{"n_layer": 9, "activation": "squared_relu", "routed_scale": 4.83, "router_bias": true, "tie_embeddings": "early", "optimizer": "soap_variant", "beta2": 0.98}
Below are experts of layer 6 (counted from 0) of a mixture-of-experts language model. Rows are named router (the router's row for the expert), up (a neuron's input weights, with its number) and show model dimensions 384-479. Each number is 128 + 32 x the weight over its row's rms, rounded and kept within 0 to 255.
After each expert's rows: "gets" lists some tokens that make up at least twice as much of what it gets as of all text. This comes from a sample of Wikipedia text that the model never trained on. Tokens count by the router's weight.

# expert 11
router [ 89 116 115 115 106 121 109 114 101 116 101 126  86 131 132 145 159  99  75 159 181  87 157 146  85 167 140 169 170 133 156  66 164 127 110 134 113  97 166 156 113 113 148 102 115  59 140 119 149 109 131 190 102 110  96 160 134 148  93 133 101  63 104 110 106 125 103  87 153 157 162  92  87 153  87  64 192 128 101 154 156 111 132 159 105 132 159 121  59 105 132 158 127 120 174  88]
up0 [145  67 140 141 128  90 172  92 135 197 141 118 140 113 124 146 150 170 124 134  71 121 173  75 132 130 161 177 116 154 172 103 113  99 113 103 133 125 161 155 146 118 121  25 147 111 143  92  79  50 138 113 121 134  74 115  95 127 144 125 153 140 114 128  89 143 140  71  99 173 121 169 151 118 126 139 151  80 108 144 157 107 126  87 121 165 114 130 144  63 155 161 105 149  85 163]
up1 [ 74 157 129  79 128 145 120 118 111 124 140 121  77 120 112 104 180 119 126 140 157  75  94 170 204 153  89 123  92  82 141 175 100 101 120  96  99 151  91 126 146  90 130 107 164 159  93 106 151 170 178 128 182 103 164  99 192 107 140 127 144 137  96 123 155 133 131 100 113 141 137 135 130 166 122 130 180 143 150 134  84 115  93 173 133  87 136 117 133 137 119 101 115 116 147 124]
up2 [182 200 180  71 109 112 126 163 121 193 128 140 153 159  97 167 112 181 103 131 106 163 155  90  48 101 174  85 160 116 112 143 159 180  82 151 156 251 128  89 175 137 154 208 166 120 127 156 123 112  85 144 136  83 124 118 110  71 112  97 109 167 119 147  88 121  94  89 129 111 200  92 134 101 187  91 118 140 122 159 115  74 115 189 100 168 104 107 142 156 134 156 111 104 104  70]
up3 [146 202 124 125  86 145 169 114  97 160 142 121 100 179 120 166 120 122 148  88 109 167 183 146 134 118 152 106 102 109 163 136  99 136 132  99 141 149 157  89 124 209 131 120 109 109 160  80  72 156 145 109 152 147 160 156 189  92 164  48 157 144 137 176 163 145 168 167 157  97 123 146 159 170  68 173 111  94 122 217  99 142 130 124 137 149 143 191 134  75 108 187 135 144 111 130]
up4 [124 118 101 171 100  94  88 173 164 182 123  78  84  96 135 129 170 115 146 146 177 109 104 114 179 129  81 109 151 156 127 102 170 155 189 134 106 135  66 121  86 139 158 113 171 102  34 121  81 107 114 110  44 105 184 137 107 105  93 154 139 131 130 134 210 135 142 121 123 135 116  84 147  96  75 145  96  98 123  96 225  67 127 117 169 199 135 116 102  86 103 121  92 115 157 133]
up5 [133 119  91 121 172 134 113  99 186 144  85 131 105 100 184 150 148 131 132 158 138 176 181 147 144 122 154 101  95  88  94  98 117 162 177 133 201 160 116 104 121 137 113 172 125 140 144 119 108 119 119 130  88 174 129 123  88 158  99 153  67 107  73  94  94 132 142 134 179 119 134 146 120 182  83 108 186 110 204 136 174 175 207 130  82 103  81 134 124 151 128 157 151 130 147 173]
up6 [151 146 159 136 128 108 149 159 167 145  92  91 178  86 114  92  67 125 121 148 123  70 124 195 167 119 128 118 136 133 116 125 130 112 121 179  97  96 146  93 152  94 135 117 163 158 132 151 169 115 131  72 131 103  94  78 133 134 145  75  96  98 180 173 121 121 158 110 139  43 141 147 172 128 137 118  88 124 162 129  82 131 138  78  64  88  77 123 122 122  88 148 154 100  98 159]
up7 [142 181 208 101 193 118 137 110 131 131 124 158 136 124  82 129  95  31 116 130 161 131  91 150 143 136 149 178 117 150  88 136 126  77 129 175  91 115  29 140 152 103 156  87 131 143 163 138 117  72 130  73  58  51 135 102  85 118 146 204  50 155 100 137 181 140 134 112 218  81 100 175 114 129  95  75 121 153  90 125 108 142 165 137 150 120 145  73 141 200 108 173 150 123  93  74]
up8 [104 147 126  95  74  97  87 166 116  69  80  79 116  78 122 160 103 133 127 151 117  62  92 105  85 132 140 103 123 131 142 122 102 125 135 143  86 140 127  84 100 152 105 119 180  76 139  72  95  90 100 159 162 157 140 115  88 183  74 139  84 123 173  97 105  99 121 131  69 128 127  91 133 149 117 134 174 133 152 107 102 154 101 124  74 134 118 112 138 141 155 142 168 158 157 169]
up9 [127 171  53  95 171 117 164  83 152 146 148 132 138 140  22  76  44 110 142  70 101 126 143 159 140 144 177  71 102 117  65 121 112 132 116 117  99 164 106  91 126 124 104 145  82  58 113 151 110 152  88 113 153 174 188 162 146 146 111 133 138 143 159  98 136 140  95 155 138 129 138 191  61 149 157 143 189 109 131 100 129 128 118  65  96 141 140 121 129  47 184 102  80 142 163 155]
up10 [185  90 126 129 113 105 146 121 163  73 113  81 119 133 152 156 121 115 142 133 129 144 106 185 154  98 128 102  82 113 113 140 151 146 117  99 109 140 124  84 149 113 125 153 121 124 211 142 189  90 179  96 143 186 107  98 118 131 162 138 202 123 144 133  97  56  95 176 147 125 170  99 103 164 174 100 120 175 167 152 119 112 101 191 160 137  71 181 179  63 154 113 144 156  99 123]
gets: " was", " is", " were", " are", " and", " to be"

# expert 1
router [119 154 133 157 146  86 110 125  93 160 111 162 124 151 141 142 155 120  62  90 158 136 150 131  88 133 141 141 136 136 224 212 120 115 164 136  91 165 116  92 146 133 150  73 136 123 198 120 160 170 149 116 176  84 176 109 199  95 125 181 159 169  78  80 108 107 157  78  90  88 126 148 143 106 145 120 113 115 207 124 161 100 159 113 125 113 116  66  99 117  72 119 173 161  90 138]
up0 [129 131  82 175  90 172 160 175 166 200 145 179  84 143 108 190  98 130 120 156 139  98 135 140 128 171 156 153 100 128 134 179 146 128 140 115  93  97  81 105 190 102 137 139 186 131  77  87 116 168  93 103  71 136 149 120 128 187 120 132 162  80 104  74 121 105  96 160 207 143 128 156 161 136  94 126 131 126 116  82 143 160  92 145 114 121 134 115 144 144 147 170 107 150 158  91]
up1 [135 106 137 151 146 100  97 135 116 115 104  92 151 143 143 187 185 135 125 135 118 109 118 149 123 152 116 173 122 150 114 155 132 209 155 181 150 101 114  94 112  87  73 141 172 127 202 115 116 104 141  94 164  73 142 126 143 135 127 137 108 101  62 102 111 155 129 111 151 142 133 158 100 226 126  35  95 135 119 172 130 113 133 157 125 134 162  76 110 151 187 197 125 123 106  99]
up2 [100 152 138 166 152 115 150 162 135 157 147  94 184 134 187 166 140 143 105 117 160 107 139 141  78  85  89 109 171 180 145 183 119 181 133 137 162 151 122  92  91 141 128  96  41  96 137 108 151 181 136 126 126 145 147 129 145 171 120 155 183 143 108  78 133 126 159 139  96 147 115 175 173 142 139 164 104  87 112 159  86 128  84 146 158 120 123 105 152 129 185 151  90 135 118 169]
up3 [141 140  90 138 105  98 137 108 192 134 123 120 135  90 121 140 181 155 113 186 136 118 145 144  83 153 174 129 100 134 142 163 145 121 179 167 125 169 109  99 126  93 198 143 102 164 118 145  86 129  38 127 145 133 117 183  75 137 134 136 110 137 162 106 112 154 148 139  82 142 141  68 131  84 117  96 161 147 135 115  95  83 146 145 117 128 170 114  74  78 115 136  95  42 143 135]
up4 [131 108 136 151 146 127 136 183 158 151 185 149 168 127 118  93  87 108 133 104 162 150 166 135 114 106 109 107 122  50 126 157 149 117 103 140 166 102 145 191  80 156 175 146 150 164 154 104 154 144 135 100 108 185 105 157 158 145 155 113  90 109 136  65 147 151  86 159 128  90 150 117  98 164 135 155 144 135 130 209 123 141 134  98 114 123 149 105 141  94 137 145 128 136 125 141]
up5 [ 76  71  84 140 102 136 163 111 117 132 170 126 102 143  79 142 100 132 111 147 111 131  81  99 135 148 118 121 103  96 109 187 149 150 128 157  94 130 147 148 129 181  70  96 130 116 161 135 182 180 105 131 110  79 134  64 169  62 166 144 122 125 191  70 123 113 188 123 110 126 171  88 111 118 123  81 181  67 105 176 115 104 154 170  68 125  91 121  90  87 144  86 111  99  99 206]
up6 [ 96 163 111 143  80 169 138 120 122 149 120 121 156 160 128 100 170 114  98 121 116 172 111 165 159 148 150 137 142 154 188 108 144 147 119 116 130 179 153 133 107 177 230 122 109 141  79 155 156 131 136  61 100  99 112 114 177 129 150 140 123 186 131 147  94 135 129  79 136 129 112 181 110 168  85 131 165  88 136 162 117  96 136  88 180  79 124 108 134  91  82 111  98 152  77 109]
up7 [129 134 156 206 137 110 155 124  90 110 127 127  54 120  97 127 144 130 162 136 152 151 145 168 125  88 118 131  91  91 144  88 125 158 145  80  65 150 119 135 117 123 139 102  97 189 102 160  98 139 141 154 148 123 161 119 118 124 129 158 115 140  90 196 137 120 179 196 113 105 171 118 125 166  98 104 138 111 106  76 111 155 150 117  64  97 181 117 105 113 109  62  95 140  44 137]
up8 [179 130  86 159 144 169 100 123 108 127 109 122 115  96 117 140  86 120 138 154  97 172 114 191 131 161  86 124 137 221 125 162 174  95 143 130 122 160 120 131  80 104 128 143  97 144 114 141 136 146 112 121 163 110  72 176 203 125 121 182 125 129 109 144 163  81 151 189 162  72 108 109  73 163 145 153 183 120 160 120 129  93 140 106 153 146 147 146 102  97 169 132 131  89 122 125]
up9 [ 71 144 142 101 156 129 140 142 175 157  96 196 169 169 133 152 135 138 121 101 144 173 103 179 164 133 111  63 144 100  85  72 103 124 167 131 103 144 144 117 119 160 126  65 117 122 134  73 129 151  87 175 157  85 137  82 123  96 122 103 119  95 153 128 161 162  83 100 122 140 193  88 115 149 158 118 195 157 163  85 124 176 103  94 142 228 150 176 121 165 135 148 116 150 102  64]
up10 [ 99 182 146 191 133 112  88 110  95  83 156 113 121  83 108 143 193  54 100  96  96 156 118 152 134 138 130 132 113 143 142 123 154 137 154  82  59 138 166 146 141 138 204 139 114 140  94 168 140 130  96 166 160 117 102 113 133 130 116 100  87 137 156 143 107 174 138 106 169 117  99 105 138  94 126 123  70 101 109 110 184 100 122 104  96 118 102  70 130  57 119  92 156 130 121 201]
gets: " | ", ",", "0", "% | ", " (", "000"

# expert 4
router [209  79 120  96 132 127 125  96 129  88 131 110 200 194 142 118 107 140 105 178 148 147 102 137 175  98  95 125  87  97 114 142 160 117  99 142 154 139 109  87  94  92  58 150 160  92 111 138 150  86  93 107 159 193  97 121 112 131 162 160 117 159 177 132 129 106  61 180 121 105 147  75 141 130 136 167 115 146 101 120  73 117 121  92  99 161  95  59 210 109 170 113 162 173 122 155]
up0 [141 106 142 158 137 110 188  74  92 117 166 118 127 156 138 105  84 111 122 179 146 163 180 124 130 153  79 133  97  79 169 127 115  75 158 137 134 108 103  95 162 141  82 159  99  90 132 143 118 173  74 165 139 142 142 189  87 108 149 190 146 115  90 137 131 152  76 120 106 132 128 114 108 132 147 161  86 135 116 129 101  88 105  91  99 172 105  89 131  96 163 100  72 106 152 159]
up1 [ 81  84 160 163 177 135  77 164 108  98 157 135 151 146 148 162 130  81 114 173 110 120 109 112 179 131 140 134 116 108  74 139 149 210 163 112 130 136 149 150 133 135  92 102 126 140 138  89 122  53 132 131 135  86 103 118 135  81  52 146 126  87 140 162 179 134 139  82 176 121 150 144 123 119 135 138 122 143 149 117 180 143 133 176 137 128 140 101  89  78 213 150 100 124 162 182]
up2 [134 112  62 116 175 112 173 147  52 134 138  80 167 131  70 116 109 184 143 111  81 135 197 147  23 106 111  84 132 186 103 150 148  94 129  63 115 141  62  97  97 105 145  73 155 130 181 131 166 131 133 183  58 182 126 108 131 129 116 132 129 162 111  94 131 133 143 125  63 135 185 189 121 152 141 171 110 162  74  59 129 117 196 144  99  72 123 118 126 125 145 172  98 204 134 137]
up3 [160 156 116 127 163 110 121 120 173 138  97 134 140 111  63 122 126 145 135 141 157 139 114 149  86  97 159 116  88 127 149 128 115  96 111 115 163 104 107 149 150 111 123 127 117 162 120  86 151 113 165 123  71 111 170 156 113 152  82 117 103 186 125 146  85 145  88 137 149 127 135 112 160 119 123 129 148 204 130 143  80  88 121  90  90 184 145 115 140  93 106 142 124 156  95  98]
up4 [143 124 160 124 166  57  94  77 147  60 121 132 125 167 131 131 108 153 137 146 147 166 162 197 165 158 145 107 171 171 107 144 155 124 138  70  92  86 147 177 154  90 130 163 120  90  87 150  95 107  92 100 158 126 129  99 167 123 119 123 114 109 128 136 134 163 123 151 161 119 119 141 158 106  81 175 139 140 141 154  89 174  94 184 154 129  78  92 152 136 180 135 126 167 127 100]
up5 [176  99 141 111 101 113  93 132  85 136  85 151 140 161  79 125 121 143  65 124 158 101 132 145 152 142  90 150 137 162 163 128 202  58 167 107  57 103 140  77 152 141 124 112 189 150 192 175 155  98 111 106 166 153 125 111  93 128 150 159 133 124 130 119 118  79 132 121 138 126 121 118 130 162 123 136 153 122 137 103 120 167 116 118 134 157 114 148 198  79 135 122  79  60 147  95]
up6 [142  59 108 127 141 109 152 141  89  74 147 150 106 119 107 140 159 126 107 178  69 150 121  95 102 180 158 125 155 163 125 139 142 111 106 105 158 120  70 110  81 152 135 147 159 112 178 123 119 140 167  97 122 116 111 130 134 148 162 113 105 164  84 144 186 156 118 139 145 138 119 194 116 141 181 189 138 155 110 138 112 112 127  44 110 131 110 130 135 175 109 133 156 133 165 193]
up7 [115  97  87  92 143 160 155 138 104  79  51  95 106  37 159 128 139 134 167  71 152 139 149 169 169 177 118 135 145 141 174 128 123 153  82 117 147 123 153 127 111 114  96  87 144 146  86 109 124 108 131  97  98 191 123 144 203 189 168 105 111 137 131 140 126 154 128 158  81  41 127 124  86 160  90 144 157 105 118 104 119 133 143  77  89 128 138 124  91  97 132 121 153 166 115 165]
up8 [132 204  36 147  92 161 133 139 138 155 114 147 162 152 125 122 109 153 110 129 117 122 145  51 146 158 121 107 117 130 116 130 113 146 125 133 191 152  96 113 155 116  95 119 137 118 150 185 101 122 166 132 169 123 110 166 149 117 108 162 153 130 135 153 151 108 123  62 124  89 151 140 109 141 117 137 118  95 125 128 136 125 193 180 161 208 115 112 116 147  73 130 146 143 154 117]
up9 [ 70 137  95 118 126 103 165 122  54 121 144 148 124 164  71 105 127 121  90 110 207 124  96 105 184 126 105 178 111 120 134  97 140  38 178 148 175 166 154  96 123 162 118 135 163  91  89  87 197 135  97 153 136 122  89 120 142 130 149 126 125 100 141 155 139 151 137 143 164 122 101 103 131 110 103 126 131 118 103 158  75 153 143 107 145 114 118 171 115 139 145 117 137 150 157 125]
up10 [118 130  69  85 149 101 152 102 127 133 147  96 154 165 132 153 156 142 112 103 106 114 153 119 133  64 146 172 184 111 107 131 137 172 143  61 150 137 109 155 163 117 125 183 159 128 138 184 160 135  93  97 127  73 112 154 198 110 132 142  92 156 159 118  96 133 116 156 103 114 155 152 156 127 155 102 159 116 171 149 168 175 149 107 133 134 162 140 105 107  89 126 154 195 123 180]
gets: "\n\n", " =", "=", " is a", ") =", ") is a"

# expert 13
router [129 180 158 170  94 147 172 118  60 159 101 159 102 160  82 148 121  79 103 161 139 125 138 167 173 109  84 161 147 163 194 136 124 103 110  92 132 147 109 114 172  92 131 146  77 155 137 176  75 180 177 172 141  80  73 128 124 173 107 185 111 122 118 151 165 162 162 207 161 149 118  90 142 160 131 122 111 130  92 141 117 163 119 131 144 110 157 162 131 117  81  85 118 133 130  74]
up0 [160 202 136  96 150 157 106 121 161  52 120 134 147 171  90 171 133 158 129 112 127  96 118 124 115 134 120  98 119  80  94 147 161  99 129 138 117 120 119 115  83 107 172 107 111  84 120 130 133 114 141 116 151 124 136 175 141 116 118 152 100 165 129 101 115 136 119 103 119 154 141 113 100 141 134 165  84 109 155 153 146 124  95 140 128 104 143 113  99 120 109 197  83  86 211 133]
up1 [121 140 125 128 103  94 146  83 155 129 112  96 148 154  80 130 130 159  52 102 165 153 132 189 162 151 126 159 153 131 106 129 113 206 153 199  94 135 121 101 129 145 143 136 160 106 158 108 136 128 133 143 116 133 134 147  74  74 167  99 138 124 149  91 136  63  89 101 126 109 104 130 133 171  71  79 149 168 111  83 123 109 147 167  92  77 133 167  88  99 100 103 103 131  86 139]
up2 [146 135 108 178 122 122 148 123 126 154  88 110 109 160 143 129 123 142 141 133 152 160 120 101  82 118  97 115  90  90  68 135 162  71 120 142 156 135 133  91  30 137 131 106 149 135 160 138 103  72 104 136 142 179  99 149 168 168 151 106  64 153 101 104 142 114  97 130  92 102 143 125 123 122 121 140 110 116  79 109 117 129 108 184  82 150 103  91 133 158 180 116 108 139 143 141]
up3 [108 128 110 107 184 171  93  56 160 158  93  90 103 147  56 114  67 146 157  89 200  98 144 106  87 132 198 155 101 144  77 179 155 145 168 104 109 122 133 119 193  86 144 152 100 119 146 159 113 132 123  88  99 114 127 127 130 150 172 158 123 164 158 105 112 119 128  92 129 175 141 163  97  78  85 163 142 134 116  78 150 124 146 178 121  88 149 141 130 180 152  77 122 153 151 113]
up4 [ 96 197 129  91 147 172 101 119 144 143 182 165 127 124 165 154 144 151 186 108 142 115  82 194  93 148  54 198 135 103 147 110  92 105  96  77 108 126 195 128  54 179 167 157 109 193 135 143  69 154 105 134  84 122 103  96 195 109 103  79 146 108 150 157 146 153 184 163  93 135 134 114  78 171 149  81  98 128 120  79 154 113 146 120 105  86 165  70 125  93 153 132 110 137  77 149]
up5 [177 191 124  91 117 120  92 103  66  98  64 161 141 144 113 141  98  99 108 141 139  85  83 137 117 138 141 180 119  93 142 123 125  91 132 126 134 219 113  89 134 130 115 103 131  69 142 114 140 118 118 120 107  97 124 148 122  80 102  95  86 185 201 126 145 159 168  72 119 101 152  78 123 117 106 168 128  90  75 117  63 116 102 172 131 114  98 112  79  82  98 137 110 101 163 166]
up6 [177 151 110 136 162 144  64 103 147 169 114 116 136 176 106  80 146  56 113 235 111  76 112 129 127 178 137 128 130 121 185 132 116  94 155 103 154  85  90 189 175 122 121 173 103 158 117 121 143 129 125 180 104 133 171 120 150 132 120 123  94 159 104 150 126 175 144 119 158 105 125 148  95 115 131 156 147  80  72 102 124 116 130 118 191 174 114  96  67 119 163 117  99 158 100 121]
up7 [177 154 108 139 101 156 104 140 104 101 120 112 142 122 135 119  88 107 140 121  99 109 136  98 173 156 106  70 155 132 170 126  98 137  83 135 124 125 124 113 152 153 122 145  91 131 122 158 115 132 195 122 136 135 162 193 120 161 132  95 175 123 145 119 146 159 139  83 145 146 112 123 175 136  82  73 182 150 157 139 136 126 118 146 176 106 129 130  96 151  96  93 121  99 151 161]
up8 [ 50 100 101 137 118 110  85 150 154 159 155 136 160 142 120 154 138 177 161 119 198 147 123 136 159  52  81  39  92 162 103 166 132 171 156 186 138 192 145  97  99 133  99  97 105 152 103  69 108 172  77 151 116 103 124 109 123 137 160 160  89 119  93 117 147 176 100 133 151 169 118  94 136 107 157 173 156  84 103 120 132 115 148 111 162 141 149 116 157 137  99 170 187 158 103 129]
up9 [163 174 104 124 146 193 178 112 113  94  91 110 122  37  97 153 173  92 149 198  93 208 152 120 165  85  54 136 154 114 109 172  85 161 130  98 146 172 122 122 135 139 133 156 138 145 118 119  67 142  65 143 112 172 161 150 137 121 127  92 176 131 131 124 130 106  84 124 138 212 144 187 130  81 129 175  99 143 101  93 108 135 108  99 137 149 148 112 113 138 137  92 121 123 114 101]
up10 [ 80 150 114 120 165 165 164 145 148 193  90 140 166 172 203 139 126  95 122  99 100 125  84 118 128  92 159 144 105  67 160 192 148  82 123 104  93 126  69 109 166 143 110 111 167 126 118  90 184 132 168 167 117  96 110 138 144 155 134 158 115 117  93  78 131 102 176 164 172 111  94 135 159 112 126  98 120 153 132 134 136 120  93 116 109 154 142 122 128 121 160 120 136 149  97 177]
gets: "3", "1", "6", "4", "5", "2"

# expert 6
router [106 182 109 161 111  99 119 105 175 168 151 131 163 118  50 140  95 188 155  94 115 142  89 117  72 129 110 147 114  51 121 156 135 137 148 130  87 138 139 101  74 125  80 130 159 150 103 128 148 118 121 109 100 117 133 114 143  90 164  85 117 104 163 172 201 106  88 146 117 172 141 124 119 116 119 168  69 138 116 188  93 128 106  82 141 132 115 147 138 179 213 125 135 102 108 109]
up0 [105 132  88 150 192 147 134  81 119  88 160 152  80  83 139  66  91 136 126  73 112 100 118 121 106 125 187  89 125 130 109 141 108 114 146 135 108  99 136  82 163 169  89 131 197 141 187 101 155  75  83  99  95 120 119 145 107 145 115 167 143 169 136 127 124 130 175 147  91 105 118  95 162 196 128 188 163  70 156 127 178 126 138 117 130 116 116 131 181 100 136  98 147 116 164  88]
up1 [197  98 146 165 160 118 157 103 131 151  79  99 149  27 116  46 117 148 143 132 151 164  94 100 122 150 133  54 133 134 137  99 154 154 135 134 148 130 136 139 108 122 102 161 186 142  84  77 172 135  65  86 122 164 104  87 129 122 215 139 114 128 168 113 100 127 108  89 126  88 135  91 149  48 122 112 103  69 147 159  93 151 106 124 178 104 130  87  97 213 139 123  97  69 141 116]
up2 [128 170 155 121 173 137 126 114 130 156 131 107 129 157 125 117 135 146 114 153 130  86 105 130 128 125 132  86 110 128 110 166 114 131  86 100  33 113 147  87 120  94 142 113 128 143 127 158  93  78 116 149 116 149 111 138 171 106 105 138 114 133 143 166 130  74  96 131  73  44 135 218 107  98 138 156 120  42 155  46 106 113 110 107 132 159 109 129 138 101  85 165 128 137 137 109]
up3 [111  90  77  84 160 170 120  77 118 109 122 119 134  82 146 151 127 152 166 149 152 129 151 144  87 134  47 146 164 124 132  94  77 144  75 120 145 128 112 130 163 137  86 114 145 191 127 137  93  89 178  74 131  46  98 112 144 135 166 112 138 104 126 134 170 178  98 116 145  99 132 130 118  78  72 102 111  86 123 148 172 153 145 192 137 146 181  81 143 145 135 145 131 126 127 135]
up4 [149 127  66  76 146 106  93 106 151 101 115 150 118 143 150 140 134 148 135  73 106  84 126 149 142 115 103 204  99 150 137 136 140 118 168 147 155 124 113 143 111 169  62  57 148 106 103 127 116 101 146 119 129  94 171 162  48  96 164 129 129  94 153 113 113 118 159  68 138  97 118 159 148 125 128 120  88 134 148 171  84 115 105 127 184 128 138  99 123  74 163 219 103 143 143 130]
up5 [126  77 129 144 124 104 107 112  62 192 144 133 102 198  92 105 140 110 139 122 155  70 125  39  91 103 139 160  87 134 133 174 155 120 134 106 133 179 146 105 105 125  87 158 152 118 170 113 137 154 144 153 100  35 122 150 156 100 108  92 100  95  66 200  29 115  88 151 197 145 175 127 121 132 124 122 179  68 148 102 124 102 158 151 137 165  88 144 163  74 145 141  93 160 123  68]
up6 [124 167 194 138  76 104 104 131  87 112  74 163 163 145 138 112 113 130 176 136 158 162 109 100 111 118  72 117 167 115  88 128 148 192 138 129 149 153 144 120  91 124 117 115 151 157 128 109 150 159 140  99 161 163  67 120 133 136 168 142 171 101 140 152  87 111 129 106 146 166 148 144  66 151 130 118 171 159 153 119 122 117  98 128 131 114 117 124 132 139 153  69 136  83 170  84]
up7 [166 118 120 162  94 173 187 173 169  98  79 140 137 185 132 115 142 147 143 102 146 145  84  87 144 135 125 139  89 111 119  96 111 133 123 124 134 182 112  94  66 101 184 128 130 171 148  98 110 176 159 127 133 103 122 100 159 168 198 141 110 110 153 106 126  93 161 103 166 146 141 117 102 177 151 103 159  66 109 146 123  74 184 131 133  92 106 179 120 115 181  93 127 151 148 165]
up8 [ 74 131 117 135  94 152  67 115 188 155  85 109 126 119 118 154 114 154  89 156 139  95 126 181  73 121 124 144 162  98 127 117 146 101 127 153 142 131  98  74 148 141  62  84 139 140 211 132 141 123  93  84 195  89  90 138 136  89 155 113 123 121 109 171  67 144 136 149  66 155 108  83 125 126  75 112  75 106 129 168 142 169 144 133 160 168 133 164  82 128 117 129 107 135 118 154]
up9 [107  97 137 153 175 154 132 148 144 163  94  78 116 118 160 153 119 145 171 165 104 141 116 147 133  87 159 156 116 144 152 149 137 138 154 123  44  84 127 143 105 130 106  97 131 121 161 146 114 129 103 131 112 161 105 125 113 178 172 121 180 133 147 105 134 155 119 127 143  67 122 130  73 161 106  91 112 143 160  99 124 162 154 151 141 115  82 158 135 112 132 172 116  89 120 113]
up10 [119 138  96 162 101 153 150 145  87  88 138 103 145 120 100 129  99 113 139 137  85  89 132  38 138 157  97 146  91 139 139 111 151 150 100 126 152 120 132 134 104 100 202 154 136 114 141 101 143 163  61 183 109 144 123  93  59 132 118 166 125 150 165  49 140 181 132 129  74  96 121 118  98  61 123 171 131  74 171  93 124 158  52 136 128  90 152 123  92 103 178 175 140 120 135 155]
gets: "\n", " |", "| ", " |  |", "|", "-"

# expert 12
router [159 146 106 180 132 140 129 112 115 125 151 110 162 180  91  98 185  88 106 160 155 188 107 178 135 111 100  57 125 157  96 143  88  64 145 146 156 143 105 135 137 115 144 175 141 181 153 145 118  90 148 113 150 192 179 191 162 149 158 187 135 155 114 150 185 163 142 143 132 147 120 150  85 120  86 108  96 149 152  74 183  95 138 178 138 128 201 132 150 134 167 122 100  94 182 110]
up0 [165 109 136 139 136 125 163 109 112 120 148 162 100 121 115 125 143  50 169 152 143 109  78 118  94 126 126 126 161 140  92 180  73 110 194 138  65 162  81 162 196  75 130 129 115 152  75 178 133 116 210 110 161 156 115 136 147 134 142 149 133 115 133 111 117 132 101 146 135 159 101  92 122 165  94  95 100 112 166 102 150 150 134 139 150 130 134 133 104 114 118 100  83 172 181 103]
up1 [144 153 152 191 118 131 141 114 153 144 122 122 173 163 173  42 121  85  82 136 131 160 187 123 140 105 141 151 154  97  78  60  97 106 141 102 103 137 131 125 175 116 153 118 163 161 116 105 210 202  73 123 127 194 119 122 130 136 103 124 153 149 150 122 101  89  88 168 106  23 161 130  85 119 112  94 157  94 201 127  89 115 145 155 161 188 159 104 109 106 160 145 193  98  89 167]
up2 [ 41 115 139 143 104 174  81 132 114 132 124 129 112 132  67 148 138 157 177  85 149 146 169 132 128 143 181 105 142 141 176 162 129 176 110 112  91  71 157 110 122 130 134 154  81 199 151 128 122  92 133 147  90 146  65 103 141 150  90  93  83 161 167  98 183 116 114  83 101  92 166  81 143 119 167 138 180 175 131 137 104 143 116 169  91 208 155 157 147 124 130 142 153 177 151 130]
up3 [134 157 187 127 137 102 117 134 124 129 154 125  67 125 119  55  96 155 146 196 127  96 133 158 123  42  83 125 166 130 157 122 176  69 113 122 142 121 125 122 179 135 121  98 177  83 156 138 151 129 171 116  94 131 141 162 210 115 148 166 120 108 158 106 181 153 181 134 144 114 113 144 126 111 118 123 139 114  71 151 136 135 125 127 135 159 140 113 122 144  92 105 198 164  88  83]
up4 [122 128 131 153 121 122 168 159 163 142 119 136 182 146 113 117 138  94 114 158  70 141 198 107 143 114  99 109 192 124  99 117 109 130  93 144 137 104 145  91 125  95 148 115 122  83 155 132  76 109 145 168  81  76  99 139 126 158 139 141 182  96 115 125 127 172 132 167 114 126  90 164 126 157 128 104 120 128 103  85 163 133 112 149 114 192 176 134 143 147 132 137 146 150 112 150]
up5 [127 182 143 125 112 174 137  94 106 156 122  37  69 143 177 176 157 163 150 113 150 171 168  95 160 134 165 161 174 154 103 148 132 149 110 166 138 169 162 124  97  91  90  46 158 127 106 126 165 106 105 127 100 103 144 111 159  85 188 221 126  62 151 147 115 164 149  85 173 147 122 188 114 133  88 166  99 112  92  54 120 109 138 116  75 134 125 107 161  69 118 127 132 208 131 153]
up6 [ 93 142 147 113 118 135 114 107 118 131 141 132  97 140  63 107 156 161 153  93 126 106 121 150 132 106  97 155 186  98 121 101  91  89  52 136 128 112 117 142  99 145 142 140 157 110 127 154 134 115 155  72 148 124 144  58 120 193 101 127 146 108 101 101 129 131 135  67 151 150 136 119 178 130 156  85  83 147 112  82 175 124 149 140 133  87  68 186  91 118 126 129 125 100 119 102]
up7 [132 130 119 166 123 144 136 124 132 108 165 123  95 108 133  98 141  85 106 141 129 138 121 146 117  81 107  91 126  95 110  84 140 106  98 115 101 133 122 111  83  93 173  94 110 113  93 151 161 105 102 112  74 139 104 173 118  88 132  83 107 115 184 161 118 154 166 151 132 110 151 176 148 137 112 128 112 114 111 117 141 118  83 124 157 129 105 165  86 109  89  96 146  92 151 137]
up8 [ 65  66 155 165 138  71 100 148 130 132 201 131 127 131 126 199  90 141 172 113 153 103 158 125 117 148 114 117 166 120 104 100  88 125 157 149 156 145 148  53 172 162 144 166  93 127 113 108 152 135 139 158 108  61 149 139 120 100 163 165  70  85 126 127 151 122  60 176 147 110  76 126 115 132 143 173 174 122  51 103 211 145 108 104 158 135 171 111  70 133 118 176 168 170 169  91]
up9 [135 178 135 162 138  92 118 144 118 109 144  81 106 140 140 154 134 127 137 153 146 143 162 182 147 124  92  96  94 159 125 168  73 103 132 107 134  89 112 105 120 123 108 200 168 132 145 139 168 175  90 108 130 146  78 105  95 102 162  88 103 187 158 120 163  52 167 130 117 125 118 156  94 162 124 183  58 126 104 102 191  96 207 140 169 156  94 127 175  78 167 119 165 135 127 142]
up10 [129 116 176 110 118 111 120 130 117  65 146  99 139 134 109 107 150 136 114 148 119 126 109 151 131  92 126 109 195 163 125  84 130 103 137 117  95  61 124 162 126 113 212 131 133 117  74 201 137 136 168 136 160  87 170 139 156 140 124 149 127  94 114 166 125 143  83 114 136 160  96 130  88 101 113 108 119 173 152 162 168 192 121 193 150 109 129 137 148 107 137 154  52 120 113 174]
gets: "2", "1", ", ", "–", " in ", "| "